Weights of a small mixture-of-experts language model, trained from scratch on English Wikipedia.
Size: width 224, vocabulary 8192.
Experts: 192 squared ReLU neurons an expert, 2 picks a token, a softmax router.
Training: a variant of SOAP for the experts, 407M tokens, 3108 steps.
Below are experts of layer 6 (counted from 0) of a mixture-of-experts language model. Rows are named router (the router's row for the expert), up (a neuron's input weights, with its number) and show model dimensions 0-223. Each number is 128 + 32 x the weight over its row's rms, rounded and kept within 0 to 255. Numbers have three digits each.
Before each expert's rows: "mostly gets" lists some tokens that are sent to it at least half of the time. This comes from a sample of Wikipedia text that the model never trained on.

# expert 5
mostly gets: "\n", " Trans", " •", "2", " trans"
router:125135093133153130119167131145026123122096069088121109122107144109158083136165096204175135106146153109073171133144125127169079212098179132068109171140170108088123125147106129104133173187116171121131104075100141082175085110160140151110131126111118139154124116195110129159147156128109115114158181169119125156127132155122101077193111152125109131189161110175063129149144096144179102201156121118176100109090156070117097096187151169066107114074119126134106107117126152124118136205160148150172056085126123130112109105046094118117075150170152115137155120159183112092102082105169115133105115099143059103128125095129153137134156118118145099095087087087146141079160131118149158147130
up0:086116122129129096157077174166130130150079124151120169143167079122113109095139161119121160133163153176064118217101125139079106088147199112062107178093103128097120101150153116108169143131131154186130170100163120063142083072163146130126105167139132127083167083073105199118145131135108174116129093065117123149132115131140120141148176104104149111131130100197169156113126096135149141126102159127138111148127152185112110108196154116146112190152127056111180159102104165176131134159169160094096165136161133099148073146115142166112074146149116094096128160161172202114167093105120138119127144108147106084107159155105043071111090108121150096090094112091170131130125169115047064132147
up1:079106114179162138144085166095124151183089117159122081142119170107124161154110068160160138149135118136103156099110121165100113071098166144103168091127105144159130093077110131173086103124057088094130111119104155142116133106190143085168117196133134101123110154165130160107183170190161084146149172103073106121101094064116181115147138150119147147126108144151135123135139100089173160190097136127143097109116090107104101113137127121108154056134072098097136136130103152186109056157148049114174137195131193147095197106123107104131153128138205170111162125166069118139093173127138126161157133193153108108144131183134117129142104129109162104132086089096167085120102174068077139178120
up2:145148082111085107152191172140117131114058108133129076052137111164159116125114130173170134138061159106152150064102156110167144170101144132156137227176141102071139074211166123137148118121096145112150098122159150108141106128140118139088148146090083145134106119112114144145114178131072142111142146154101055117175144137131172066177098128117125102101111087141125145138172120093116167170128174069107200093122119113098099136103183076130157104150146114109112123095100135141115140110134084162116120130131138130089124186121108124151112215168148125110164122173136164125152147174103123184182115097126077135062126162093134159114127116135146136077123097142116048210123159115166064071128
up3:134116174078131082142077095155114101173065114072124158112110174127128114162107156134108171124100166160167105080104116130169161209147124118077072059116137105166107124146108108147139155119112157162038174136169105108089090128073190089115080119120140168140098164088102124105152084183117119112157116115097139154109094094093135185167133121142084106135155103145106156154185192160085149186157144137080103142139188149120137172094159116114098142117140164161142128173111141166104095040104133107234100137162117088136094110132074144155124192086110128117092140145146151133164081101169110115167125159120170100104130104143131105128055167152143125136137125087139144096164089138123172170141

# expert 19
mostly gets: "==", " ==", " ===", ".\"", "===", "\"."
router:139125148158097149056104180085132114164165162139123136164103119105161127112115155141119150084101113140109138074135108077134150120186143137128118118109140198172116118136127070132132108116072189126147177153163154187096152165095128117129120130140101097095111129151111124127086120170166218110133126079074179124108108101143153088129127109162074163076071116132124157124174134115069119141199119147221095122182094137058123100110158131086104131133117098138143148175107122144172084061157140138107124154115149143143177226095119151115165126100130239090111120108167159117074152088144102122101143144133187074110120157098127144091155110131084175118093154139114091124130161108072121068118
up0:050076100103152152190085113102159126113096141136114131181163153143115133152065153160135088093094112123111099127136097076093169075150148139106120092166138048179168139122101104168119133090135149116138163123127153061177086062108151092191140146160142128141091156157165153104137171135071140155140185099159106130161114152135096162195170103061148097062156136110147133118147118113100121161078139157110115111131162125112151149076145121150143125124164140170123096136154159109095062058125192167112149145096153121117177089091178109148136124147143160164130040100188164154123139097144139130103164094103142185121081079138132174123157091067176107086136124118137146075172135165096121162109
up1:212129138152133154153165141121095108189149121145170139121110105084117053120137138088142104113144141125126108063158095163133061081166155088161092162178173085182161150160171105086134104125126148149119066125115128136170078107128116140139104076093148220075152142080129106137163140112148103117119087163158114189124154137109047109126125106107143167121127145133107133122114124127099092160173119169139087108083163143136124088090157131170050123165123142130068132204095110158122153156118158125159147095157128155156072107165123141147117112062173103154180119108105102116165107115153075173128163150070081162139088101114136125078198158141136193126113129162147144104091156124061077161101
up2:079060133093120174068085166182157131090156133131155142129123149115154149096130105102079179133155119161146097104156161099103109113105106110114096070115102163093159123128072142183066150115096149155127137104056115135064133127092129134171082119113176162139153198090138120103091162115094124140104135121132210135204098101130097113138114127185114116147105070066194085173143076120109134073197142104094122135128137111140175116135101164072119090157110147197191133137098126092104089144086111160168127193140142219167130128124138119144139103121118132059148086160133078137143098148139144126152167128083136126179160127170180178162125150138131115103134124101177144177152129101095132142090
up3:134105102130086152178149120123134205149111121145173152124124103114129213124163192190113085088161086115166133118114145085111131114153162129163092158172106095101133139154144160137116119157133154082141118161189158164121136142064149104147099125151111082109090114097083073145138130114101152132097181121096120108082175102132133107158144089180116123077180093137108095150156161058140083179153112066134089102164147125156117161085132118146163102192104090147173107164163164145143128158192097081089125041156126127131169110188075096132092085132130089120152104088185111181082183121136112161131146087074131107129138074108196133147108135135098089113084103154127114082132101176126106185163

# expert 7
mostly gets: " former", " American", " British", " European", " Indian", " Royal"
router:139190146118175165123131152115155087150119190093132137153055170095112100082191123138150147143091098089143133182159125175112132108127119165083137136094100083104140117124123163123116039114156135128167191125122152101130203109076116212092154165128107116000143121118091123104126137161077065098103165139107137111169131088110126116136085136064168122085140081190123068172100153154113088079171120149123127178104130179166121147138118163124177166158132115113124135128124131136159126120138094111126123118137124157097129174140147096138159127170079139113075173102125089151148164106122144135085111095138102169159149166110101104160131138151069125060084121144124085175139197178155106109143
up0:113071118068132151142141121102131173130165143082184089136157063123106145123168154112117121105144156131150173108146113127121194160138157061139091150162126149146159146093101106165151110140130107168131121164173130147120138135071134104124177112150110121155144092123148197114058106107192114174137183104192098105123105132115125135112086075086112072089148030127182102138155176112114118118112137128132200146140126112135146075060060170122214148099159115104150088123213094178103147117154163145117129100127123101095117105171057142131134167092141146164116116136138140119146135132125145184057125156124142101114094122107115139155141121151171148130070140046158128106112104159164082145049
up1:093117128130087094106113042108116085134128199205162158131137160110111123080091206175155150082119080153096113105088201116133093153102135058149077139075162174165136141128077080093127115096130085072153139087137124126098135183144104108170098068117186152128124136141140123124105115140107150179122121128152158115119105177125135179176102115128154095219116118104149101144132131110199063087159121118151117140125155120173130144154097103120093117110135123152063129146134095103186123124104098111098155120144151151161076104179085147103086133113137131125108155168196179162121162137154160128102037143164167185129134160102124109133066100122154135117142169133149181185120113115115077151141
up2:176163167167108155110177190131133086121162111080113112159127138086147084090163117148119112133120097114064098177178130100158130134081108162133097147120124157133098153052131109163130107159112184188123125087163122225194046165190094112155171114110119130133168151094120145130134100128166163117135098126102126172140128140110085091155168124155150145137163144144093106143160179123089091174115075066121060088107180134168104166190140113135135124086164174105152102135129083151192085121080129118109156095157107161091067142130118110062082103121124130121110141143122162185123148128150118158190162098076096138163118095128084156130150106148103117092064094122147138130121135092168122054109
up3:143094145085130120112093123125162143164076113110101210157128097167173067149161153160162097166122158124175139143208115139177122148160067148161142085137072071211138101176148107098141124142128122128156126087135117094097107115124108123154046156142152179132124160164066153090178143094117143076123166119135123148133107103089112140154161115132105119116188130181157153149135143075108085122122053124169152150065116143088085160062099133149125191123110126132143128192193103140112146073129115142170123177062097101112058156085171106153150101123137149115128109136156109085128064141143108174161117137113129132171172142109158142149126108147073070099113115122123069162129088063145142129152

# expert 22
mostly gets: "===", "==", " ==", " ===", "====", "),"
router:153102138122147108139145184109070148133163141117167193119076142112137151116120122131161163135147077150088136091089134113096119081143074088087167142133142149112122070110087067121093103128088200123156145164092124134096097148114147105095095097147141109165136143145143043172129122104124186085106097058095118114161085145113140133142150139126130138129111102114062095124162156095112128206147182182183150099145067157097107049138119101147136123115145108112154161173099111107136095060184169139104155210112154116161172131178153117127086100151091180077145110114115154158098131118181132068114056135129191157114128143188128135088163139172167166130141170151099154180084152101137139100111
up0:123167125141106170101156115112152169145160105129144145129108072077156059143230097127132114098146117139113120140058141157080107148084151180118118113078123112172063089188089103191098124136130152160104116095145112139072107098095142132075100088123136201195146100136075147152142121091142130072079126137143131087165105145127153172110095076206100112162120125112128135131136122137205186138102137132152166105073175110156095116168142122070130114113161096115132155144114096121142132153122136118115096203144173182141120172169146123142101143116128139149132148117111108210122147097135078087113193150132163147103125150161125080147172105130138100116117034166138111095122162151116099049168
up1:146175116110067103063084175181121115098115150076111097191124060131161092102149193154145126125117109161170113074108204066124118116218117172149078086107098089154114119172150159115153135113109147128115146110137179180136206130160148138163100210156130091093097031149087103144083134094141182158116158107136137125138127124120180089171148125163130118072162055128129089123119132137150117157161106094179180096070125109161132120131118146127161130144133114068127129124123128100084135129211108120171137151118157095159130148052118140095149096124105160175119098099175148141140116087086108109121110157144167137128148086062132116163133109109131149114075131123162088141115154161122133142155
up2:094091165121166119168194120148101158168139172137122148128098141127122176109113148085083104127106128140171144136084178068088072105155138097158117125147092111108159148110088140170101131177103117125081127117120098151121138170089107185141144163110134153114081162070121146070088088125148135120122139127118151051101177137140168142172079161124084158146170085151168130089159094101137111075165153089124080160075130163147142068141082154104152158112066142113131116161131073103150105113157101137131132143159126118113214180188149033096101120141071175147137153139173171148126152134164124068135088152144154084173136144117019119150177140157124091116177077117127151166103130117172133140109
up3:091117152069178161179132151130080145117158194125125159118136137106175133173100153102097127127078169087147157150124105130155158117116112043192072135109094168092127097143156084070203173109146060070123085123126133112183055149123157112168175148100138107153133114128113168157126144134111149130088100160133144130159155161119101141105070126106123120112093190110218134076119111114107069108197106114176098133136099149145090165121141223095076124144137064114082123104154109146143127144138068152121178089156169144157157087153130157134131164126116154146118117148127120083052128139166094156138145097135172125157138128115149128133107173086167135055149097096123154170108133080107080133133

# expert 2
mostly gets: " the", " The", " that", " his", "The", " her"
router:134158197132139130136179144156170193144147163142159114115130170136150125134134169137170117123077111125108105123164106164179166121114083113093152112113110110118187130166149188086110076096111157141125123109141136095177145169110104154122102114171186085109134127153085170099116074157077123196179122054117149176065157093106068157103106066093163151128143134149139109129128164096117112099120112172183158115136107105117150137077133131138134137086116108093142090126083168167150115197106119106142137159068059184082123174090106106119121124115156187123150134148125061177159077143111129077086170087095146127107157132133132056108152131111027120090101112093133121176121142156170123196152
up0:162134129139155152135138083137107102103112172171135148039081126160127159126135164095108064082075058097106164129131202153131113087098110134178097118141167085131146135153137155088172116104136131203084113078152113077110190113135100101142087164084093168143150105192134154148128096074125144127144154095135096126083174127181127097171156117107141163137121101114193096120132131110146166133143121113135169109179149153176115115141203043169118136056171154120149118155175094157108131122112163055097084111113138125125104094137131134149153138106175066142154064201129116113149112089138163164143106131107089090145138097102099140131186182110144126099163131141083173161088087093132118178146
up1:139165187088140144142121133142127187109211087078107138131086163059138122097099065110172125113155151128131169118179132138141110140181117157161076098162114170066120131161098161167118123124119127156108155136112155192131112135111134166172108112110120164053170124142113160136130141093111090167175173126170146158133140091155132110170110111164108122147132099119148094133120094191147163097140123112134122137186078155100092154130146138118142106084159098138174114143106205164107103088097149148159211188140057189084123117118114084140127092117079092115125127116120124166117101069095113121139119076101195152180144104115118152081052112072118080062166141117163120119126155078163097063100
up2:106099093101128136065183158145072076105091095098145125065137133096079172166115079139126192084074137122087173151044121164147090185137113137098103119129191123085061074141101157085167138161123114151122136155102152139169162078090107117105132119122177170127144101197153170127159120131133138157170124174134164137116152223107178119072114137166144165111137154116108131099191107145125221101122172156120088139098118136148154118092171137078167158092088139112103100150105097223084133186106085107191078125087160130158139126150088120124146076149131151122119158118143092136113097130107153125120149138136143162170136065101147137136121145114091095125151082163149127150127117129120086103145
up3:078063128161184134117105128188081179115101163121135096158085173149135107129144151119082164153107119091112126135149135082136141122108134147157141151142091201165100140112111136126122160172090145160142064178138109171128123127131059170143112156155117078107159148149154179103123117206089109138072048082185110140111098117110189115119106111099134138181124097121176126086143066169111086075168153153113099073161154075133180120141135085097088161137090099117183140124120135105178080136125103114146071099114125083073165178141139088128124190146105055139182174171166103177127127115148166137169080133148086151133144141075143105105136169100110174144126115123119184148070097117159126125120

# expert 1
mostly gets: " In", "In", " con", " during", " in", " until"
router:122127129090149103187148121191192118151102138184095171196117113125173062103123119087132132129145186130075122114083098108108129122178136195142104097116062126090125085178155145125212158154104131133063101116082110238127112128076109143118108141150092144119094094134164141135094080154079117155204115136185136108092112156050131188151162143094127139119148158126140118151114142151093091129091109116102099121152154141084177176140102081099058124121112104131097114088168132141122106105099118136108132132149143144113099127132122155088072114063132086053104122122076188157111109133189152139128148083144156156151140146104126139190098096096128125148139116115181125117137147188167117148071
up0:133089133140139152156154148204175113135095090104132077147101112122127112168145185140138082089115105063179128083083151098188110157129157137109175112117098097095111102142086115147114086184115117153176082140105110188190098134130112115083135166166117107171138087135079122181142137176114112121181193124134092145127132091105094150129132095148112105142092097076138174203160142136166146120093175172161127118086129115143144158112134151103114157146106100202129085122082134164108138093090087146199128111104102074157106144170133110067112149154095147069103136073099120081140160145046112106136147156163120103077123186152140120138178083122077139183201146138169102136147148079144122099174
up1:160085130138132170129101105122131178118112159205177127146117094152166162067143123107151108126091138069101139183148100151151135134146120074182148126101148154140118111171210128162158049146080109148037189158124097132091128141096114165083153133166152080088178083125096141102140144089082117134190140132101097106131130108068103142181126090087169128108157134156126145155156127160126166205095121129084174180112069092083128127085127087107111104177123150146108100145111164134066144102155103067158156149141110084139070110141192112126082142125090136115144093085076125093147146071130142115107126152111160127171109187151181154175059115175121120130126130119163101168101127145145134152158
up2:129074175165153110075043127143113177151119130095093152112119113154160096097140132147136162091107112111104110125136162129178164138153112126156096150190107169131152072166101105093146165110156159142157125161089128144137123109089093119098093134099106163129162170106138169130104198141132144160100092053097122144142075120056125122136112143100089092141080082128151163111115141136142069123096118211172110143097165091091147081132131177130119162125077116155147139075193107188088112085144091139073119138131173161112115139126167142150142095123077073098096118125113226172156137063126179111195136088179118139147136140146099165128227123099167158140154163134151147121116117091115079159097
up3:122142182180156105153134089132150140083134176177110107126120147094072151173086133136109161106159182120135138112146099144101108111122129137144181097171198111134115117129135086103107109147134130114108108163107134141157181108176118090183110184108175111104163129107098083148146154176152055156132098103132145089129124127086125153099151075124118143062136149109168109122121142145142118108083190164156157076140136096127133163073184117098140172081194192103104137085131106132174156150141093148143119072055103156162128135127089127113123177093167098024133106089130050155146103130167122104192113043126150122100091173145099134100144074107147113097153133071138126108172197172096141169139

# expert 8
mostly gets: "|", " May", " January", " April", " June", " March"
router:127090071103128166084080119088156136142099139149120113182133096118115121181152150149084139110145231177149129164083072109123075099141112156146098072119181136116080181151112141151163144137114128118113133133142120136126114176173089102117121135187103143158102084096150188159154111158097095087068108116200096133144116175102090135091117104064138187075123186150117134148138089114132131125158123086084087099095203152188118074115112095124116142123119114193142196132111150129114113123121107174124122125097060174118078126143107164116088174109121100186174125099101124034143119118146161160148155119180107159141119148140070059147167132130170132188139132143164108153164135096143166126127
up0:114084112061169157117138146144113128086130147171129130115127113119096133164085151123138089123100179134186110129202101086149111125151181147185157116124092127129162116149128122140160122138157167149139107100124135105152115128173138133102139101098139111163097088101117122159153159184117096074148096103120123151099135144118115143133146097099119098137058106090169144154166152128105168130164087097237096147170132128114045129105131094156103138085190088088145130094138131119139165096094135086162127135137078132088122093175133051120065147125136151161160117217152133141142093103075112125151152162203062186160102152067082180196114145139157053165152112125120115083139170164149114092059
up1:138064118156056161047144121134099128146128118172134110115149139146093136126097211158136131153105111160116138131116161126156100134118206130144135157153122138094107099131087120144147123148164148144127102109123114139142081091161115132106122149133166177158144143131089104083130129144100141108101190141174197129119180144130125119174074061094066152093134129066067094164180065160127167116107122110144139137107143125085114122154140168134088213168092103113175071091162174136122112122099161196138184165160109157176097173144192100131083086129086080116095153104084124118119146077146116102170163131105099151114160123098113095080115122145150176165134144193094073106130118057197085107116
up2:159169101164113168093127117184075172128132112124116102152133122156099146183150203130104120141097111166144136107141140143151114102078092174154137107113139163145112133115060123114157122156070121113161081124139190056093128132128093101155110105164118176157148134117147145122070119150132184113130091138104142153142167120160129078213140170042132125056114172103160138168145158089178095130146141142048137106112130113156116143088126096118139082043113166166056153154108092118124113150104084112117106100153110223097128122154129107125121130094097150114108129144118083121137157128120168067157157142146156087123218177108121137060095179166152154129137166141079151150095118089071111177152
up3:172100126201107099134092111125131135116161150199121077125153159145132102135152140119094107114144127081126116164092071100127103058098117134115112140129171145165162099149120104141094140154126085090151130113183109085100168120072104072134167123117152121134185181195075131111129078159126184124096133045105153205133109107147075097041173090092107114106187095148132128100098153134075139111158095129130159143123112179112138130143133122104133160131113135098098182120142154088139200162166183128116135132108111104125150182101163149146097095204168151129190055131174112049117120149104151133121087090153157138107126090133150144105132160096186126154084100172077121178163103122146163130173

# expert 14
mostly gets: " out", " up", " used", " part", " back", " won"
router:164125115133124181123075101199105106146147153103150128177155107144070071155113141124162089095138076156096112147106108164172065152107063094060137091122140143147115089099127157122187133156094123140141104095154126133152141091129100133152142058083134101109121110128125139174102164165090177161120148225199095107124150156138120118147128075097138122172076170142128085163091067049111097115170125111098164106115126138219173105143142148116111138149120117187153171145132130115140144133088118127103112152081119133106152142104178114196176107103056133143095152085136104116162148109143057136118077124169096138153208126138102097093137132193153136124109148105067172125151145127103177104137
up0:149122176146134126200115112164111105129130106115108108157090126156163135195153088132132132102148179111138117185154139117168150148107163174126153152065133130086157158112143065096069147136113118133166140109107155151102149134081047129136120158109114200159207169142126230101070112160186134131132061143099102149116153124164122146173120054162114141114112135161116060115141088113055170124102067114086111101098129113127101149111144143160170160094120109144101145189040167114091128128076132091120132153131200133117128161137153137079178104144081100137157177137096072083124146143148132107149130121128102117116129094102128178109180117204123135131070114129138131049114095108122121139129
up1:132141139103122113128090143131074118182095094105138084192101192139084132083108137135141142120136106146094157191090049152128117188152203123089088174091165127100121119124070155100161121106097143168132141109210083059106150152100140125043122169145151144094181102115147107200151092122108134089144135124136128162107132119138147156098181176168151133162118123150127082070111142118121145146141104155171124092128155146171161137113076155124148191092157061157127143160116152149083113114124077160092186114142130181152129118158165110087134153115136106113119157090060146110104143154155116114114131084090173135141136111105106160164173099155077145075166111171114105102131120020166072142147
up2:137162182155103083072146136083124129145165172093081153137170105099111080102091137139146103148115128106098177114155144133147097095174099113170125125076144128147064109126117128136147140067127135126154180125137110144213126135084160113130075058095103138171113102143112122152126150100169081109112059139114127143146152205169155127075084101132136129093172113086138027172125134131166068161109120105143157125122067156129181111135131144085097096074170043111135165099167142134154128097184145173168120104150147096138106192164163136132160163164143178069077113176130105119135086119103139118117147153205137168113178086144132124114123160119114132123142074124150124172134109180118121066179
up3:131091123145100118090116123164161186144103130113133059082197145113155143153117128135124124109175105164129145114143121105145120146114137062141142150096115099126147120091117018150168135119140124126057175092128137076150147023155147088128114116103107094130124147126142104128173134132137138144141195127072124150149131169112109141098060108155156080137142153126091108117079098102128139137146138167117070115149128132159168123151125145106060124131124136065142096166179109147140105116114124178158073086073161148075195154180138148187140144060126123117083093175140164165114155153129114064104135182192055148149121179187102121135109150145142197110124162107096137218159148090110122141141

# expert 3
mostly gets: " M", " F", " T", " St", " K", " Z"
router:125119143153105094111088142132183138117087159135166150159163141204163121145167089125131090116154103087145110130158165067094170116090132082156112129167118125166137191069132136124064140148135122147133105111115156167117115114136171115141180165107184178138082119073091148122191099169077097137149116123166120125144110112121079130123115163142121134190138092073121179129076187192139049106135111143133137177064144134065111132192088091152108110156119149148105114138116110102097085083123137102131145123143127088167139084170167097102133177047170104101096083107117094162129072179077129096166110164105132128170132082112197153152169121118081129108099059158145171154121084128091161092143
up0:139100098134096129083130101171146095100176133087142123170098105125090124146177163162086165131116154114117151131085174160129113151118146160147152080115179158140103130143065123121153117094122152060145128118149146047106111193190077162179138088119113189113121108122082159157124074111140145207135121094143098093152133079107134116102133156123094104149107109102149143139087089086187133118108153198085155140092122132140121116101112137106067165143142094173216148160176132102122118114054097111110102143095080171063124143114184104137092123128139086101149161154147126156110139186095181121169134132166123112105145135072157207103170087108126186130114083147185138131207150115072123093148
up1:117146130127075137108149144150187084109125159181130180125122155041131140073118117178092150104126164129138170186178145084116160121063115131159109189101136138035111159158153142144173118153099160162128140167145110152115080143099184086165069137067151128162076173096125132175119150106104123123137134127123108129172103035099096145113111129114131121145087145137126133145156068117130208139102106126138128101104156152150106106115130082067110191142092110124057133111144121122155133092157145144194163156157126150105089149088179115133136159102096133160133102121140121177095090150130111114104135126109160145085139109148098081102104098103100093129170167100204172165095136206059085121192
up2:142199083094046096150153109053194150135123121081127099167092140092147107131200097147110093129154120118055125139141115146086140099085134113126158176187126086127112141156126118171058118103130129121131174139160105132139136155105158151133157145138170066142104160139108134113103144055088092131168149084094100091079121167127165130070203085146112173173113182130101148111165128166148149134176167146050084093115128138134125206108099114189144182135105137145101149151188138120154071112135123121144127146104140074095097142113127113143124163097156134107108088138106042102145158137209116108150164149078163101143103152133169098100175149102152164142146104124077169107105133163143147114100
up3:154156140134135113169088103132187105119160093074148129109108122169131113157070125098066116080109136080162140153116138170112192111123150112088099126160186153147116161161139143134097131134106114124099090152177145113153157068115143159141169184149148149075129139098161099108146118078087164111147090066101126153138179152125157089123076159148185163151089092213074127148143106166107139130195126098158110112144125113128117182124191147091151211129122170097148087107122094104116071076084183149105120169107105141082101102141126017132108143102142085075095084139138131105152103132136136169159141151105150146142127111179133182104120127075170133189103106173153154167151099087122083144074

# expert 4
mostly gets: "---|---|---|---|", "|---|---|", "|---|---|---|", "|---|", "=", "Ch"
router:084128110164125135222136162146097092183127082100106108113100148099138109115174171089164127172143151072161081117129178123085138177122170153132131145192162140127167155159141177087107142107128119127132055138145128095140133137174137142119095070130124111131114124125161094151088102124127109138099124092104125134136136109170122196138175077184123082062187133202049185079194114134153135171128065098030176137093138104100117100154172155098151084169146127140118191120174180074168116115135116113114096065141136092106116145109107129110102109134148107091151124083090126085161099135159157127107141157094140152050100102114149145105085179116123127122162128134115064143161148125146127108163
up0:159187174075117117044142127093116131152087120083099091153175140140094168128122073119101085152071103085113130104151162145112115117090144095141133184132115035186104156087086133156075176084142177108117110111092158119132151127114112179153080138143103093136140131152124170203139135158161115117144088150122101186123167166125125124131083065105144122103142174103146127145126080123102143144124182198146162087177095105128182131142118084105116150122137093132214154208170142093095146160142146146125104201139114119150105090171159117087136145118129126155135176128193159135119129083135099111072123165094113197110137186027127095122122096116145138133133103071113118129116112107146149140142
up1:153167175152121131123210161096147135065156177160125111137089137093052097152194095138175133079092162067140155102097191072109125149071114106080121136111165105117118128178152135087106105127113164161119142151141150133170110173157103127123213105128127147152095105130143112064143073146138095179156078146129136169122091145128109134174108140139168142049118132091123088101115111044185055143092160164099135149119104145099113101099064114091126112115102160137203122131176128162138130136111151168125110086068119147086111149138101152099106123084141157140131180169108154061133084039131153137152183131130118129191185118128127147150120135121144164151144077127110132144108176137119152129156
up2:094169063122123120134138138079109137201175160174117136110130169083087115165107218123111136116124074171094158157127117153140133080190119093177100088076077136102105167125090111157135121097186097119157152146086144123123090114170131098134093199126127126109157126164119173164104170147091092176071198053123127155107109133071110202109121155140170099193102127141079137143154085096142116079131106127081120125105077091098154132103107111148113167177093129132175148141126146184136078122157161134106131131150101133130136060095099124154150164126122176129145154187130111140115162156122055122115127117169158102157097092106111094120170119141186174146143126134127127110207110099132065070138
up3:114142153146109130143098150105091140161116101180147106165104123090056170152136095135157081123125132042172097134091126124119117126080166157117072098133135128173125146118176071157160124117142167137127098118115152141181180101112168181172102111074168072133109150112175139179136135183142064148098101170118113141149117178162144107157180086127128090141086068149114108122067100123094126140119170166164098119189180118168095141170108139045110116159141087110072128155185131173088128120176131106130122098126124126127130142090105135060109130170157104169146140094161106167136095113159137185075102090175130147083147084108113142100089095163157162207126104148137135125091143073105065155192

# expert 21
mostly gets: " to", "According", " Pts", "3", "5", "4"
router:127107143134142153107162126096132129132080164136132144123150150122161172202038075144053119137124129227087113131072127127118116147087143164168059118135099130113146166166133139095111130151125119117101129133125060107111167126146164106116150128162098167146105118107099091124108136075109099175162179173168094120136164179117089057165106112103120145178117104156077122091113130134151149163114126078110086141133083156176110145118118065094105179155136163126114098069175104111188201169120182096121049173201117195106142112142123085193133115127128108132099112101109167139144112106086173105122085079117057162107117120129131084115096159158090120131100133153151154080151156145087163142135
up1:144076140153113100109153180180172113114170128046150155150147129182148082158124103120119143131092127145119136141125152116117184109119089130116106172131138082135142095125091182151114116155103216099113155122189133156150137155098119096172080105160158147049140095132099075183192078117135123165153092102170104191078118194136163099121135104149130131105123150153117161103179154078180128098133146132073187108074104110125127111109163149149186155101138142085109088126169138079072172135119168163124134097096163110102098156174132146136149161113164165086127120139152084119088115127087134147146142104037106109047157118194106046162144136109156154142153135089079090112132088106112113129100
up2:111165162116084081187135109175159114099159141064193119131134080092088159143113122120108120130169102124144126073140141191131136136135140142113141143163137129104074131106141153126166207183189097180074148048112087118172073065083134119114152127129117109085139123097126160114175114097120118142147104104109131138148123072101146074136122151101116140135169092068122115090108126106131126099137138171101124118185115243148057212091185127163145137128158120163153159090198096097167129105124131148162130147122101084102127129097115117089174116103113130107154151172149090102135039155154176084118133121121114110098173147129134186183136145145150116136097111162168170082114076173107118109129
up3:169086083127130097173149163106153116176143136153101179136120139150112133136089113135129054171165144139198137184076142136147191134121068133121116130188093144076116145122131125176124141137127109173130140173067143141117112131172111136091118153119153145082166105154124180132131083066108149097111110118175079183115174131097133135100111100172113073079091125105102110160170105109151158064060157184148155145122089129149121126169139121139144168080110119151148139077071043139108136143147089131133115095132107202091078138110085127115121100156132176200187114120120111147108106088127129134074130165151137131114170107180121106117148193106129121147098182127092093068085112178219111085124
up4:138149114094112181128100121140159120249094178120197138157156135203131143129167128163041109102157137133098124146132175071133092090086141159126102146057175179137128138143122163109154131154133082079115120190100121120142154211110076128133140155126149151110152089147150116069129147104141105074160128111165102134125121136171186145174142130144132054101089129086167102088096126061086129156139102077117152165112121075153129187116171078127118119136194192116135123115120137100098134153093168144136088150129118080132126136136083127117167113116092147094092081137114129182056061185128117159140174190158108090140110150127115109100093107158133102088150097161113122101172137118120129136109

# expert 11
mostly gets: "″", "′", " −", " USA", "·", " km"
router:194139058128092135116104176077133085152120153102085095094117155151046202065141063119104151105135139103126112077140091102076114085084141131160053151176091125089122112111066150109105151130138164090096135159119127040098130157136150103090163128159142095074115126189103042174103175114151086081154105131128137161118143134166167117132103161131127128092144123101174133104155140103125139118176166146198138159147105155146137120108150123166132161100091170126122160104131153159108148109166120122115142143155163100128149090185153132130151186178098116115107110137132075125106084126115104179035196127160093065128141140120157179150128128119130104134175159133129190165083106088118147102158
up1:107092091149101104153134115099126152134081181151112133158189113111151115110092140063098168162128162144128103143164171094108103165129117117136094160116124167136111155168154147114144125205051122134132115112151137136134108117186134223107144118169183124058121172110140156119125177077161166105092135119135065094128146122114088159154125113125125113133117090138100123162084117092150112080137102108118134071151127086129083128124049142144127113134070126124103156210081150145107080131215105085137129082126146187132125112123163153200123127180104160076101137179121104157159129109116155192049137136188116152087201106088149179128163107112083123109085134095155050175117137135154109143135
up2:067138108130138109126188146162124169110191192142104118135179081145160130188099116079126085100161086109124162124187183138124127111130141157117128087051113072096131117117204152111177147062161121105098160120163099106131125108098146123154102123137101078122125133096046165162145156180055138156155132126130060094106067139104153133124140146139116105134139125146176136151147107126106140128160130132171125176143117139061124091109119110074103107083137077077141133142129094137118172089153106124178179132172187089156113166182138170125133194173157110128109144088094148132148215110116128059103135108098099133151132139106137090154099082120075147160118168181143157107181075114159150075106
up3:066120127081110113153169101150160121077151147130138092134165126141132139187170121153102096103135116096110109117104166117138130107156097161181073168124122088168124141180095111068161144137196090121167157105166130096117138129117115125117055103082134183092125112094112109124133101157139097086185162163132124140074103145099113077087167124095052098081148149108185182138096093089137134201137108119099155118126165181092036162130114145128102161111121152127126075092077145162111184145156148118122134164158094113097087156137116185097199113073118100161226096111140149126131092177191150111118091153126124135130122145136180080093144129155140147151164145065131155181147093119161121182138
up4:140110143111082110167097123090138121167122087126151097111169098154158110134186094131138144138156153180134125144154096068117104165147112142096142162127140128138107097121126180131140123145131194136169102192121102167144182109095112178092071126152106212137142167151078163157134074123132133100109088099117087159129195105149095132090078112189161090173141148094081168170199138111111184086105068103137126161113103129146135131096114100153147159121119145136136125145126158069211165115124100133109108079141104177124105190156091125122141147087089083144162192089197098082147110112113098043109206138105124082087130128128094112154099097088133074111133161161131143155138129137076103076192